Experts of a small language model: a variant of Muon for the experts.
Below are experts of layer 2 (counted from 0) of a mixture-of-experts language model. Rows are named router (the router's row for the expert), up (a neuron's input weights, with its number) and show model dimensions 240-319. Each number is 128 + 24 x the weight over its row's rms, rounded and kept within 0 to 255. Numbers have three digits each.
After each expert's rows: "mostly gets" lists some tokens that are sent to it at least half of the time. This comes from a sample of Wikipedia text that the model never trained on.

# expert 24
router:110132131115130145142145128130069124123145189150129111134152102095123071143115121118102104148168095120122096146169147114117161180156137136125139129168115078140090099102086127138117144115126105118150182118164124131108083097132148131154119145
up0:130108121162097165127151095152139141143148137123088144142083153157158108094115082197103105131150153165123179115101141123180089126138093123115139126169141128142140071174113151133142152097154133136111134099123158150118056126141151122134116153
up1:142127141131156178177132118135168122127129099114146097112116129102128105121128123169158167103154137136130107129130105153095111120143118189102111111161127150110141131134156132148087136117145139115153144092170103146125117139119090134157116143
up2:110085164161123154116129108127126105125130131147109123167101134169075117150096141102117100109065167108172137121132128154088072137158138164123129111168125165092145139114116157141081112132102152138137137133073097172139116137093113122102140125
up3:130129096132151126099135097130103152086115133084115109137153093120126145089115147080119147108145128104094161134124116107134172093147106143103135154128100074123154129119154174117127131091087152134108134166118161158125117089121168124115118118
up4:137162104156162123086158121148118115125132152105122103166155148098122161124095118121136118137128105106157118125140114086134136114180131088138129129130190117118102137101146168125082149124116110119145165130135142182096151114092131125191113147
up5:191120146142125115172142189126083134101098168089112154180143092119128142133132137128101133165079117137158139124131151103149160118124137134116092146100114121107108176123093171120148172120127175098147101081101127118165127138117099118118094106
up6:125123128109143114141144110102108176136121185166174124134116112138117090109103144155127112114155128130165120155128092102132111116128121095168170163079112110156167118091125140114123169144105180125132104100127123140127098107139122126134139121
up7:111146087123136100099129162166100118101135135162124119097155118123102099116199099121123106091094107162122118169109135144129146121088093120157159176113146130151166121131152086145096136136152097143167125130104132115111127194134129136138088152
up8:122147149120136148105114134121127159142129132108121097130132151146126140104147140138116090109094159134127180080117183164101133086115164123153156129128152159148110179095133109149129160128108121127126084136120120125115123101145105160148122136
up9:141109146136182103167141130086143203143151125169136089142128109141162124113149140143089145154141113136133146168113105093125120101130147109163120136133093144111117127091117123139124147102124129134151135152139102150096132155138140108115168104
up10:164091110084162120133125196134092125150122132123119111113132111131125110113105095128122138097148129128079143142121150142133108075128121168084144129118119160123116130137164152199147157133107090106132106105105185127104134150110151128139104140
up11:098086168104161138142151123162122151105148145120131089120121131120152096111096145135132143123134129151145116156095153170111137108097141106129146126100075116117126091143143142130117089183147100115162151102111132135123121117126088156107129115
up12:130119112127127065168150158120135123151143185159136117097126129131145154138128125074123129135135124135099120136093097088082096140104127108121080174183110107122118148123129120084144147111121144092131159127141135096128119140124179144133115110
up13:079131121128125164134115130146109166132146123126154135131123145139126150056134105143144129131153132131123176107135133118141103128132079155158162161128130101099172123123131101130158158078112119112159136153163127132123154088163104098104144155
up14:138105121126139102122095126135115157136148117109138118111092152138119126132140121130181109133115138147134130123126151117114122127125091078112144112127151162127165135110108133147121094142106153133124104112163174127124093133083110108127134088
up15:148105144119120161117081152107051106105143166126110118131102183125127139155056134149153110115175149119111137140124136128128162124136128113086120123149120103080154128096131154131131169127135133140125165133113151116111132124111121108101082125
up16:100110128136123162141145111153120138120097135108113120127151147112157152159111115108138154119164127136125125126141140135095129125127109113069104113145140077111106096129098168111143121113134116139110128136139146138078113111102097099137115137
up17:161092135176126106133129080094150155100106099149096126119126124083147114149093132116125129099120097122141195103152138131141125159109149096119170125128158162121123133157104114137146127109120157094141141156118099130137170133107156157087130112
up18:106160124117145140128132133124163119106085166116136177099084131111118119095126139077144124124106150132126144160120075102121098143157128164160133171102131088147137159095096090095105154099123149113148186124163123155105104106144126141111143086
up19:103177116159123135113144084181140104104104148150129137158144107110136087130113119125101075130129194117115124139109121100131123118149107134134175098103106136084138107120137150103100096143088164139174159118098154125137152066142154108124147124
up20:134117149143165162126144146118150108145099150150165125143112161122131139085128122105147131140130111122168175128136164102124163140102151133093104143099137099141104152122121123114119114122165135129121116129105136101169186114127106105165127083
up21:185118096081139136120092097105135119103126113124098125151123124115102113134124131178143130132138143154109128113120131152102142117089115051101146128131111154136118093137105142122109098108189149117138129077136160144132078129178143152135143151
up22:122134155098124148102133093101138137132145105115101099077108139146151099147112167111102112124111114106183139124131135124135126136135073175093119138114083112110134142156090111105113078096107120144133127128118143163147115110109137137144148119
up23:107131088124111121160098077093105119085162180099121092122103126094115137144181118062118121136116094142124089108128165146123116133132135160150093165099158096132175108129146154123112108100154104139124136180160171116144123105144137153140106148
up24:126127163139110153151135127122098152114127179109110138121148080103137147145126134168106124117148129128124129067120118138119146136122101148138147129136154104113095164097140106174134163127093127128148177117089104114134069107148148113118106089
up25:132132153135112108121094142124182127113156100126164110187103131151080128121120135116119119112112106126100106105151131128138138108149183138125136119150117139115130118145189154118138052086132124126142171108144157133169169062167106137133142137
mostly gets: " City", " University", " County", " State", " York", " House"

# expert 3
router:107118134138107124112120116116118143100097082162121110148147111126116097151106101141085124083141139145190123115161125155124127181149125141097169120109131137086132111125110099156140125146132099105137149098184169173119117160140133130125143138
up43:147109132159142096126100124129137165105119115146146097116129112109157111141180166139148147145142102144131200095136118126079113135154098170115138141131123109154086124119104085112181117134115112141100096102156102141128123107161154166126147149
up44:124152126110125088105119136113127130130156166127149110103157100176117129115169141119113142117102133136147154127151139120126119175179158183118135110119144169085076152121124119100148107142119153169077124126113158106127080123155130095108144131
up45:133164168132135148095131060115083150123127120099150136127109129168119121141164118180166121125075095111159138145155186152134145105139106150142143155134152123130171133149118140138138143144121128159087144158125129118135103140144099104142131140
up46:137092118118135131090177094117146102157146137134110143169128113142101105104114102160092102132174125118139120168120137089117126157157124139115176145138116138108084158094087105152144121147096138111161149149159092101132116129115066143130116140
up47:093129100160110087122092152132102118117098155119106088140097147128192103141120141124138111098133100146161144103136102123138155158133104119137158132093120130139118134121146156146132090147132135137115128147112107082100132161105128144106169112
up48:133151150140123128119117128160175105103097104126123124137084117102079143108156153127120152103143092143104133168196113154124163161132107122110148134173108138089118156116143123137139136163125081119155163121156131127132138157130120139110146164
up49:121096140174109175164105118157153128151159119117123124120139191127113095129102088134140140088146144114140106117107140104105128170158129130145137132126141171096160104150093135137191111147144108112147142158168143139135097132119137090124118133
up50:105153139150109070182155106126163121139149142120142082144119094146144110145094099125111137117164108121150121163190137160153132138136120112102087115132163140124155097106113121079147099103148107137126146146141148122097158115157185167145130145
up51:093144165121104133128111097121127114116136148122168132117151112137105129104154095119133156125179138159170128137102118150108152126095165105097097124150146104130144089108074178103150127125126164152104108122099109098118091087130134142152140110
up52:103078122140101165102123140131127158133165140109100159167138096146107102149127122152122084156075097092101161137114127120116139131107168123159137126183165148137134105139157141128175133120124124130125121133097112113098118136123162181085115168
up53:114158132141120113168139105142133133119113073137105069190111170122138134134125094108129143108145144168145149123125132149122100122130075142134127156163128167127142127112138144146125101152140126150098142110124120139112174083135150155088141146
up54:077143148146124163117116122071139128147149136127154091094103167116121169148122130126159143179135127081137104115135113110137122137130132117089147128129119133087143148104152121096130180149145106110124148124148107115137128120157084150148143134
up55:089131138146111121105127151095140113128180104122131112096159125178170134119155142152156132143143136156108120126156142133087123174127108114142143179129150118107154115148128095120114171111158128154174112122144140093175118138123125109105194110
up56:111164134114119118110165141164099107138145133110109172102156141156149123174128140090098195074152146158107136103139092120114131169142152146085122100124153124122085106161157178139132126138087150169153149121106142178108093119139126099075142168
up57:107157117167117173133090142135133103146134165088139109139125103125150149147068124130125155110137136120119188129152119157094115103142143141124140107132080144135117110127129144125121146143111156100109150101176138129117106142126134116182115160
up58:088132136089150118110144124121115152118119129132166152108178155116148147103152111137123146095076127149088147097135119160110141125181168144116106082113114131096111098132105109109127145136117156155098107136181154133139090129138124172099122143
up59:118157159134136127137129104169137107139132114141179119139142156138111119146120108134109129122155148130176116122140171149108124127155148107128173133083152115115087111031164182110121159126147144130127121122150172137153181141129124109144124078
up60:100097153148126143137137140114119178137145109081133172120126097125123162107117137124091153182132089142146144172115111081145174109121086136137119159139152105095108136135183149114171146129134142151164069138109138118095117062174097149179167135
up61:118156142120144154118108115142105129184089146146101112145145136190150136133125135133139122148156136132112103114144179101107130156155161139128138128129132116099134149107136148124126107144168154184130116119145150131115089124128156146118113119
up62:133094123142091147167170120105104166175131129150149134124132108119122102102083104104099111120124104106114135157139154145126166126131103145159146134124101167103129105125128066113145143123123110133109162131145132131136104121124152150141086108
up63:100092115129104130096165132156110192116142126087155123105129146163168111136106129135085111123141124125144107127182176120143103136155160128161108102133158129108120094145106124167151145145092128122131089124136132132130115117128148117094128122
up64:171134110117166119160136132093116113175164086169141081137142107135137137135153122130160133170114147077166121124150083109135131145114165133127148138100104157130161100080143104122081110159131145104131108086107136162128121157134144120128107070
up65:135113118082154120121130111114111142127150123147111093155126101131137100156167125142110130106140151135122099086114096086118174129115157163112133132141109177092127149118112136152124149121148122121142147125108171146153122150140081128086115135
up66:124110176115086128141120095122117146134124128117079119149111110152099103145168106148097122127147115138074105119128145096122145137167158102108136111098099140160159108128133115126127109110130097151114130140132152131089150100088081119122144114
up67:154119129111117192121127121116119150074176137136123113132152099110156176159138154180143132091128139171096117144148084104086125150100163119140134104131105128153141112177135178120095132109113161161079126140169153168132097161123129125127125128
up68:147127136125139131096104151105120150141160121104123140130136081109107132151127136164124113119127117100128074106152131103097145160143111142127120114144094182116168123108147116109138119106091159149132108142156120130129118160093135167130107125
mostly gets: " (", "/", " \"", "(", " (C", " (S"

# expert 20
router:112133129104104144086117134145126158112120128129104100119173097129093118162123147151124120097132148165118134114138123137085134155134110095146132117114146145115124073104082141169146137113160107123151119117154097142124064152141155139167092139
up3:143121130119099128135157129142122143087119101119113116150191146128138135097121114155128127114093093147145062155158146132110068143095123146112130111124127132147130097113120146150101124151128142110140154096178098124149082145094091130119120113
up4:150176112117140129126116092143165131126118107183128109119160103123130132159122152123125102124124127111103159107139076107104139135142104100118106132153119086130138111126119100149098152183129130102138135119168119120120099140122125152109112168
up5:110148114179122158110100137097102161116162103139135080106121105127171135100119168090126121106110150125153131193057123137159105177116105140112114137136135139149095110131124127118102127110129111141094145102131093103116156164128157147153122132
up6:148145129100068151103146152113152099123104133140140116127152165085129129152147134107102100115120114166130126105128117113132117173124191082126098138168126130165084124107157141127086127124122148126140143122128106089141123111148155110109156067
up7:118107104186147102102135134135104097151189102122118133100117148165120114160124110148095105120116147147113113128117113135120129118113118126086127146116118149096103136155143116111143116135210134166100099118122100186137093143133116085105151136
up8:080074142140122140120137129151110123107125095089158121143120167152149166108158175125100109051135150135138101138130126081122113087141162151146134142161126124152157130137158129147103148132136100118100150136113106076113086116126113101174136113
up9:093138120117088165080103131105110124125144110153108142109132139122104126161129096140142155112133121162134141161139095077110108160110137115096130123108155103118146145150180118135118110110170098123107090132129173132086140110138154137108113151
up10:150154154104070158136099125140147112113092120120160130121107120146126167152157167079138149090144126158119104148115119126153109115122130124121158099151122134135102065148128084163155111132141125149111190156172132113106119102111137105149136108
up11:127131109121140149160125136118102130102132165144132132185158130095120082130088135088105171130170128131181159102137135149132159141142131124175139106120112122104120141133121107106153079058128136140107098145123099126084181128120132180118117084
up12:112164088099128091127118071136066145127111154101110125148132133126130093163156163126150128098137101143120079155123184131124089124154137105136131117118148136136124110090152162141078141124139118116097126142126095103174151125162124103124132112
up13:091141087106098118166100107190147133091135097097104130094117142143090142116143125168105111104190102112113144108130151142135154131144136159147113111127112127141107086172149112093079153105109153150110129127099144116160127103114134107146136146
up14:101128117130102140089106131173136161107100104116101166136105099116104122128194132095121099104142165091154124131150105147087151100162100157141131133120133124127112132097126147091139123111163111123126123111088096124126132150133092142117109110
up15:129083134147100157129125160128148080107166085131136128161130143168131129186130131115113164098158160135112140168117134111130109145087149146155117108148135129147151095136165150120131189149119184137119100129097103089145157149110108169163153089
up16:141078106081140153099085106135115121166112097108142111158102137116111147119078152118159126075144099134105097122152100149134136136130120151162107095122110119109156106152159122132125139092135151163125116146134125163117180113092120105080114179
up17:139075145110125180125154135120113114114100108153112120171124132160106129075110131145093165124134092122144161134151124113134159110168170097126120104163151151191153115123106145128149138133072121137077158124156133164129117160132125081067128122
up18:121138127076089139123123148154155142150101090147134147138170135134121140139140145152113092151136162101147161101130102107190147134144127117133109148104155138138139154129133100075120110099162083156066157126153101142114136100128140094149102126
up19:151161150096117149168133131120072155175110134116064102108150162171141143118136127129118108162134155154105131130071157144110171158126138153161129129096120138140139109148127162149134153117103130136112127131178158101132164163139143141112128141
up20:132080185167151086089155140124136100125147161125094125142120124136108116209159126100096134168100107084139113121151148187186125120128148164136128147146120150114101148122158139135093102144109117122107154168133178159126148083175139087134129145
up21:107130131135067111105111114171115092120144162116109150173168137131156109163124136119129122082122084155079155132168122148128174132119136090126140161142121209107133107143154154112108155134134111126131110157116156113147146135128115095110130113
up22:106069115154145099120132142132117111123120139143116108104146123150143125097087111157109136103176104120149113169158136115151147139142136138127177095119161121086154109146152097103100134139116186115091134108112087134115123145123162093134138081
up23:136117115142166146153107156133119101108127143166126146159128075164137152145129114121129099137108083160130131112124151130144146119144126122119133144106118112125149149099121151147159124140144164116162143102113104124135175114168118126084112146
up24:134162140151110128118155113175118137139151099116139139163175170129144113121158154163109132111108167146151110155153097141102136167088126137135132118101155132115126124154137136123113171151140137111146119183103121130144130141160115122116159120
up25:109153109148092148126083133113187125103117165135123120117108105101104128150146123118147107101122103150130105148159123185112164160104163101103097103102158132105164135108143150120113123102145134130189120087117119169130109054141161187157144157
up26:149123141112132169139136124157121145135079071127096130106117189097127118137161162099137127124103093089133111179090131127111149143128099130140118117107149102136148090133153119132083129123125102137089118145115109137087116121117099159129143081
up27:096137124161111140166148123153079158128095142118141114150091184147141140133083147140170139121129142111129103138117107140124134096125126087149130138160171132153184140119140111137144115130164115172126136124139121142128179141128171109129092129
up28:159106145115138143151133073134110122157103128080142104152131167126143123131152147136092147100076116148123131091151130144179133119110131163133152144137139157161151141126134114129115136126110094130112115115131118158129141124147101151140119159
mostly gets: " is", " was", ";", " be", " were", " are"

# expert 14
router:106131118133125151145122125140110168084124156139142132163132125117116105159151132147158135113127157116099093183138121140107169144173126098152134099135135176102082087109119137140127129130126107115148168075133115143103073112100135145148116115
up43:112167128097126128130141089149116170114139112113109156090164103121137133142129106154134119125128132087130094127147143144131129169116150148151152087129167134131125113172099116159163137097154112121095111118156101139116140134117087131108102141
up44:088140160167182117083110110140165147149132127112183136107131119136124150119161097143106144135120166106128162131166103127160134111110135134128131147139120140147097122116128135116113101089127130150118104097169142126148117139166103115116151134
up45:155113118133155101136107133161142140192125123130143110146133179115150122116143114128153144125142123114114115156126124175131149118084137124166138122122141154116171083162120099134134124124126126129148121084134188130160124123101117089118162137
up46:144156125147125139143120144164095139135115121118118136080109153084142121157155149096159155152135119139135122135105163102128127090115120124080130112119133165147135137128162114136127120121137150141106092133141122107144114119111126108092124141
up47:157131140152126126135126118098123130097099135133159139097115074154143145111159141125104115116127119103126133113108137137141138093150138133126115081114106115114166156095125138117168158146091103064133120149105051131130163132124101135128130150
up48:096106118110120100094166159055121127140117123160103093149136135159115093142178135139149099112124167140131161106132119153109128106118121127136136140110151147147130154160127099128088124164153106121107127123155137169162133143138136131116168137
up49:121149153093092115114129133122124147166144167125153127072113104141127068125105125126130125113183102146157097109132140130130149112143106133099128119107144140126127159130088130114099158178111164102153135180146106141153205130113131114128142141
up50:118115135068088142115091139175104182151142103121125135067119144137126137113150167150107098120145106133101169126136088173134086123092105147115156119153109146150129119133132094097142132116160114143130140122146129109116147104156115133111152108
up51:125117098087110109124119129131124133115137144103098148122164123130166122135109083109133086118136154130105151101116084169127150146124137132164144112121134117085098102126128115094129109178112158104171108162148125156153121143115144117156155133
up52:133127154090111155115136175119127139125136146151100137150114126114117135120057139160185162121136151130135131099111110129134097125125125081139124120128143142124139101133144120100154141126110113143135155124173138150095139112143118106138124167
up53:103081126153106145143125122124138137098103132144113187113170117121095131123126127165155154116135097103118120122150113122105151128091138096121150138130168128115127143073097175102127162091159104177111109169143098114101142119115119130152136172
up54:131117158095085136132126114096126123098116103103131103088128135131154090146174109116172168121116145101146114163131131137111099144173075143133148127104089103095103077142087134127135120077126092133117105142168127086137093152118095170128147103
up55:127107099178104142157109155110107158109153112171131161132110136133106105151111091111141123146152105122149111129131163169127117141093116110142157100124128145134112106130097129140157136156126136172153157124122073151116141112121174134162161084
up56:108150119129127096130113165106155124150151132136117107135140142128164121110143160189128086146105160102091127116133138128157112102131137118141146139122125129088101198167145141140135132126100093136142170132125186126126091112106127142152179146
up57:109143143106171116155127130125133117126104167146176137082162145121149160119129131109152117199143140128144124161118087157138129111087097112146112190109099109132126190150126177121162116147121126129102127142159119139100119080126143128107135115
up58:104092183092120138148102150120134133140122096139126136130148159146161103132082121128123111097117140110123130163128110135101142175164113118144098124112121127123123121121109140106134135097144128168134149163136095160113086145099092146133087145
up59:101138140131140156122140123123090154132125156095139129167096098147128170197124177132122179117159112165137074148118139108174148166116122140170119165141110079074138071157158136164139117107161101129110146138127101119137134144089127080160156121
up60:164157106098113092104120127148146122089164167125111155140133143135132101147089112138128156114130125132134134149130156110129076114166128157100162106128131150116126128101160102120134112136144082140131107133131117090126110129097155106148173076
up61:121098110189140121149093137114110114164134133141097131110118122139158147128131119136150116136141104086124153182098139180122150103104113128088135094167146123130114129118137125163128155138154135172102147155131149146104105133132095152156138107
up62:123123124114094123158121093067160076142135170099109155160121103127126142131151115094146126095135120107106120156166106129117152129102151147141154137137167113132176141117122126104170166125128141120148112161122096108155152139093078140146091185
up63:090116105077151109124135180153123138155111134136183136128108150177124135088111166104124143120110113102107138117144140137127173141110120114169097108102154134120133143149150137149145133133110144100159118044137128142090177115177186153122104102
up64:106118131152127087128131116112104141145092125146118160145184075139094144115166113131128093115150137139121138131125127138141159097102089077117145118146139086096172125109142137142131145106142111080093107113107085142107167139111074095147110145
up65:121103113109117147136093096147138164096138123103160094142084130099138133115155128112156155106109110187114113151141147086141115107147089149157148113131131126148126127083086105121084152124130131114111128163117114118124104078146128124152110135
up66:108169148114111142090110117156129156106126149146151093120144142133102091131091193138110120178166140088104116158148137132103157140182111104116162125130092134127124122069080154136140129134062115081151152123148140116125139142122142162134132150
up67:123132099144150099117113136108112142085114133111175171118148085105135099163120140141146129129130124105112140135154157158150114161095120092118138148119128145146113106136114139105109132145181125105116131167121097094125165134126126114143120106
up68:106139111119111150091120156116136141172145142154177106123111134129100106113101171142120143102151130125178130159138111102083137103153161105112120100128146132136135165129132101163167143142127121105143147122161085163090100132167108116120119085
mostly gets: " |", " /", "};", "|---|---|---|---|---|---|", " Country:", "|---|---|---|---|---|"

# expert 19
router:100098168094116154083079119138081139104149171148122118118156152129118139152112127171136135132142106134130101141143136139126162153146132147118159119142146169120139149146126115141090170083139137101156157147137131175111076131147099093142179106
up3:138124133147174086146116120128147113108123128078090135127118158140093162142136187116088130194137091113132106139148115098125148158100172136104154093123140135134119116092134142176137128130105128173126139115155136118151151142127138138146148090
up4:160107133144138134101094106163136127125142138128148113111132132167099123156130096176195127158102158131113125146119115139140169188106123106167129158147092107177101106124087091120098155085114152110114134102132127097090122162068144126136159115
up5:161093117141139150179111092107108112087132092131072084123148079161112082158091153117095113166111092098149127133127115116097157108102113114137159076132131097148123109142118132133113100124123138118117141116168136125077178122122141144142103123
up6:107150143112119150104157115123100154097136163175166088149128152146134106118103086094135109141134139131151154168134120118108167142177128145172164094094132156132105106159109103143104093136114132173179078130123137120128096117088178126116161139
up7:124142136122118130101138150110124117131151161120117109135080183154152132098134126210129075130172100161098097113088124112123119114119173081137090153094158099128150125088109129136135143090111160131081129106160097145151166117129149131126127104
up8:117102152149119103142099120103126107144153117143103115159128174121128119128133109111119144114163130142114105137079108154117185125153133162110142115094118140084127082135128140164145103155137114139143096134142161153118129132085089112093131114
up9:089124108170140142110092107127136116166165140143150125148125138115110126144162099126139130144113082103116137088160139116122142116138089131132098102153135126123135102122174151126099124101103155131117138142121096147151108058143125103115088147
up10:158143150145127111112149113150117182100116162108163120116116150063140116127086097131152133073116141142126189132137130121121120132153145134154111141119125177153151115126123128116168136160113121137132170165180121105109114168144136086178086127
up11:109159119096153073130134135124107118142164130112129160143119108153159125107121164160085115110127101126090135130128107111113123129172129116118148142172154129104095138085151157119140136136106129094123155103145116117166106121127149138100128074
up12:139140110130123144126101115126117100128102165104157109136119136161150167167154138113137143098129117134120096119142099119115134117083110133141094120095132131109109089183125103117132136093129107100129155148122104122142089108120156100136152090
up13:154163090151148118137132121123133124129110129132132135165125095122154136155129135155109125124140141141166147125120133132124129118151168164110135082154116140115088131076100132119134098148070124180179123122180134143146101112063087115129114124
up14:141150146110138101144122152111109130118121163135129135128112117108140133179117120132148115137113094086121133199143069105164100152124096118126127129089162124111139134161114131142133129147099149060169160111101159126120077110137155109133123140
up15:125108123103138125124111089120161145132125161168140128115145106090125107085119116148109102091117107136156140142166150151121133103155054139092147133129130120174165161126144125098133131154157088107158138065104121160095146152105133103088157153
up16:122119124137134086129114094121157099108162117143152131112125111146153168131131130104084123130133106140140128152141159182164135134190098138161099170128077156146120121109107154116127142113162133093114133117166132174174145132142152089115144077
up17:082083124174158178114108090145117157137127109123072090117151176102113134077122123132132133146121169148103117098125151103133147120140135131142120139126138189164104153156182126100126119127121101127166128103135106166113115063135117114090131095
up18:106131139114095136144126133080140102107107106137135125103133132110175164112174122133160134108113111150140076141112150140110101152120125102117150171078143139165141129134128145165160109108111128131107127148079112189118128126151127103127140180
up19:112079114131140134129145146134144140111158143120127087100166144161131140138123121131152130136148131146110161158110141171116150138147156121119109117167127145153139125113130146127134116112162099125130137106054125158095113155121092152142151160
up20:114114116113138109147122100127078138125135217141110130109153105100137123151146137138137164111109089123156127158091128115099080143157111130150106161114172145122144141096081110142149127155129117146079096164140151158119147091087163112107160149
up21:097159166110154117130146120110108099138151133140086143125150109123144126129149123141095128098107067117121110100145083134107092109123171141110149104098112130105131128127165135137099141133141132173096140116147152078147154142137127119117145132
up22:095089119099136116090135102113139135133135137126127106103146119152108176099141142114125137080117116155144117078107143094129121121134118088110115129111114135144148117120089123126159141155164155108107181087152139106152106098092116090126133115
up23:169118086132138106144133129153133118110063138111157106158150136112115144111111162147114115114084107156125093092107171129119119087119109143132131158139083121176149157141129153134136146167135119149162107194116055121106135121149112110154109114
up24:146134112172151114116130137138091102154093156188119161133124124131126140160110135134122159172167114143141151115119132142077148134117129158152090118135146132151098116107093105158130149121138143151132119076153105147122163100133141119135145164
up25:114164129127077090100164116103130158115141139141104090134146166146125109102128170112146101130090131114123116133135116116062136146132117109159161112146139190113115121143152160114144125109149156113151138111137158111147136097131137151088163088
up26:134137113115145163089082154100134109136147131104116124139146142120112126145131103097110121140122118159129122148132106123107158119109106182147148132140102172120120121121122140111133137107117072117148148118122101123130168113117126173152121103
up27:099145128083131111139111136089094114129186136088153138144151141128098189136132121135127111119111154104123093126133081079094142173144118113160108098167126163110110151151152118146142158135092140088077122134120099149172155094145119146096104130
up28:114135107112121124132126142107111145166130182118081127175170124090125145132178146115119118100159154084083155094131123159096155176101096075152121172116131102149114111101121139169110163127148152185122159150113110164117096121112134159096115125
mostly gets: " at", "c", "b", " At", " M", " c"

# expert 15
router:131100133146105134136151077125109136122117136149138105122131143083100098142125144099142097095126133174152104158168116177120159123133117124140179130158137132106101099135118157126114128113149117130162148108146117163111123179127132143160126109
up43:136064160156115161138139152133144103142105175160121154113144109081119139157152133134087105148132098146071065090100109137093135146103149158151162078119148108128117104117089076143100107101120133155112163132139130122143086114113105097136135140
up44:096091135106146129152150141150095148164175129155129113134166092131161077111104098148151129102101144172149156114112147093108086124149135138127103068109159191120142140161129152169133097122134106147148093130105120169162158088115108130126109134
up45:122118106147152116113139105122118115117122140124119118127155177141146180119102109088134188097130162150127153100160152119110099158108107151131113160156129131129112179157155119132152125106128125140153114123128130148133112139094155127104122142
up46:112160117175126121133140136119140139116120144135113112117107158139138111132096131088132168146084175112130114139121079138097172082147120154146142188153162128108083137099129065154110162153125095124155153150115079147108143138127127135121126083
up47:105131132076131127115137126192124147130126124149181169105184125142155122098100144148118146135123102130188084122114168162068118119119135134144122102139128162120102111078093101120168160142109118129140176118122159150150092188111141130135122094
up48:168100141115110162107151105122153136103082100138155157108149136137162078119149122097133122129134111157121105107173152150130106160127120172104150106164116124117118109126140118135137136095172100145134134135095141166107115113144161148137170115
up49:126111167147117145109102134089090107154150136160134152083132140054106143110111097070140127141138141137119088127133185122128149136159133112160126155122122145135128089127160123096079105125138150139122136141094085172100122117117146123169155179
up50:062092140155143155130072125111129136146155089072115139152093119173123152172154120129096148130136106128101112091144097172148104134132138124123141074118084106182103095166137148121093126130154118119135092103089149132187131145122108119152140137
up51:111139103125129159118120135161108141092087150097111123139128159128113118122100133114115148143125132145147144108108143116154134077104147091111121179124169137071056118135094094134072127145174137138136137141121137148105140100176102083173131130
up52:093096114147155094144084141110143132124141132125163118097155150138136124124126130122127081128111101113159116161136173149120139159131148095114087098114135131123126119146132161128092140138153140069140109169127102150130131140107151155112125153
up53:056104132154114090105125120141110130112126127125120119101138134098116181141160079097123130107148142162139153159152185125148104126114143116095139170120118147118135143143117123159129146102111133134120109135152103157139110136161120130121134143
up54:162106109139093126130166130157152107137097094079154121127125116085155152101141120032150160166101132136133133087171127150094119117090173139108117060142141124120130125131125121103098111091082095116099134133148118123118111127126138166120118138
up55:134144109091098108156145111115149146109141091157075132118139114121113102091095119127151116140137169125180120104128091149120104148110147166175098155138127142141117140103153094105105114100140152120156119126111111098093110117127111122147106116
up56:140109127114170127114132077114122145100136138139107118111157175147125116072117109136104106109155122154151114182105118126112101108092142087168156141175145130126116083146102136135118130132088126114163143140148085151119118135141132111153113103
up57:125103112139117153112098094102164163180140147140128083164148138115119124100143143129153130116149105148095153159158158122157128138165123133104125125145143165097129128152126175115146117167146137119159143113128114162135124098126128095129087122
up58:131116164087093112126142095149117125103113167127157124097088141121173113128127097129132122128128121147121143137147128140124125176129122136179105134172118152152129109109126115145126133116136128118136142130153136138105119147114097077108101129
up59:101158112143139108093141130140136098157161119166131067174133117123124096123136129098134108103121178103115147150149197117120170171090148135137144151113158155134104113065182117164139117131129101156148132106150109135150077134103124204168090112
up60:167107116140094157113105056134115155111134133110137142113156126092120176118110144106150112079145119108099075144123160160149175133148108158158180147134127104113135084108135167125143119112139097122165163103155113142116115149115089142147117139
up61:115092128150116102103142128165116100135137169166130145124104150164104132117153139123143138138082106099128131103126127130146091147115149139117114134146103104084117153122139158116147116148110121140111085087082160154176157147141108124131104143
up62:128070154113144167125139077144177107123111093130146114168139130130157114136097112144157153110095161151155113153109184094103126119120151143137123165160094141094094108090098155114153149119101122114121139127120125130154133108085130143098107107
up63:130108144139125139126105129126157135127139151160133117089152135083090177106091105141131124099116119063189115117114155124141132118137140123116117121136148138107128149161145138180078093139176114163174137143140130105136176127077123059105098125
up64:093127125168148124096111151142144122133083124088093196099122143137127133108130122141081140147119197149164125148145141123161125075128146129132137147095143091154107110129131127138078123107128181114116156111144117168141147132103106129173136143
up65:129115106187124101126128133109154123147139143156122119121149148131136114145083119108166119139121122112121098109113140160131107148083131158111107105099126112121096125123097135139128114126129158135114180131137152104123132122113156131167144138
up66:113120104149174129127122134095137126138149148180127124139151138089128120161115107151125119121130116164195153151142117115138114161153173158103086137160158133084091195117081075125100112151091096120133103150119150111114147145090107185099137126
up67:077140125111165134177130098179150105124155160173126121118112117143121144139104115131096073128125104139129128178113129115090111098086125134105094151116089132123132146125136138093119131119133112131107124136120120162138145091089156103128130129
up68:138130135101140167119114172122121134111144111122169094135109108147132098174133153163126129122121131105111125103145151109110088110095121154125143155117111134137135123114107111143070117139126131172145165162131141126125123167146109159144139130
mostly gets: "qu", " \"S", " \"C", " \"M", " \"A", " \"H"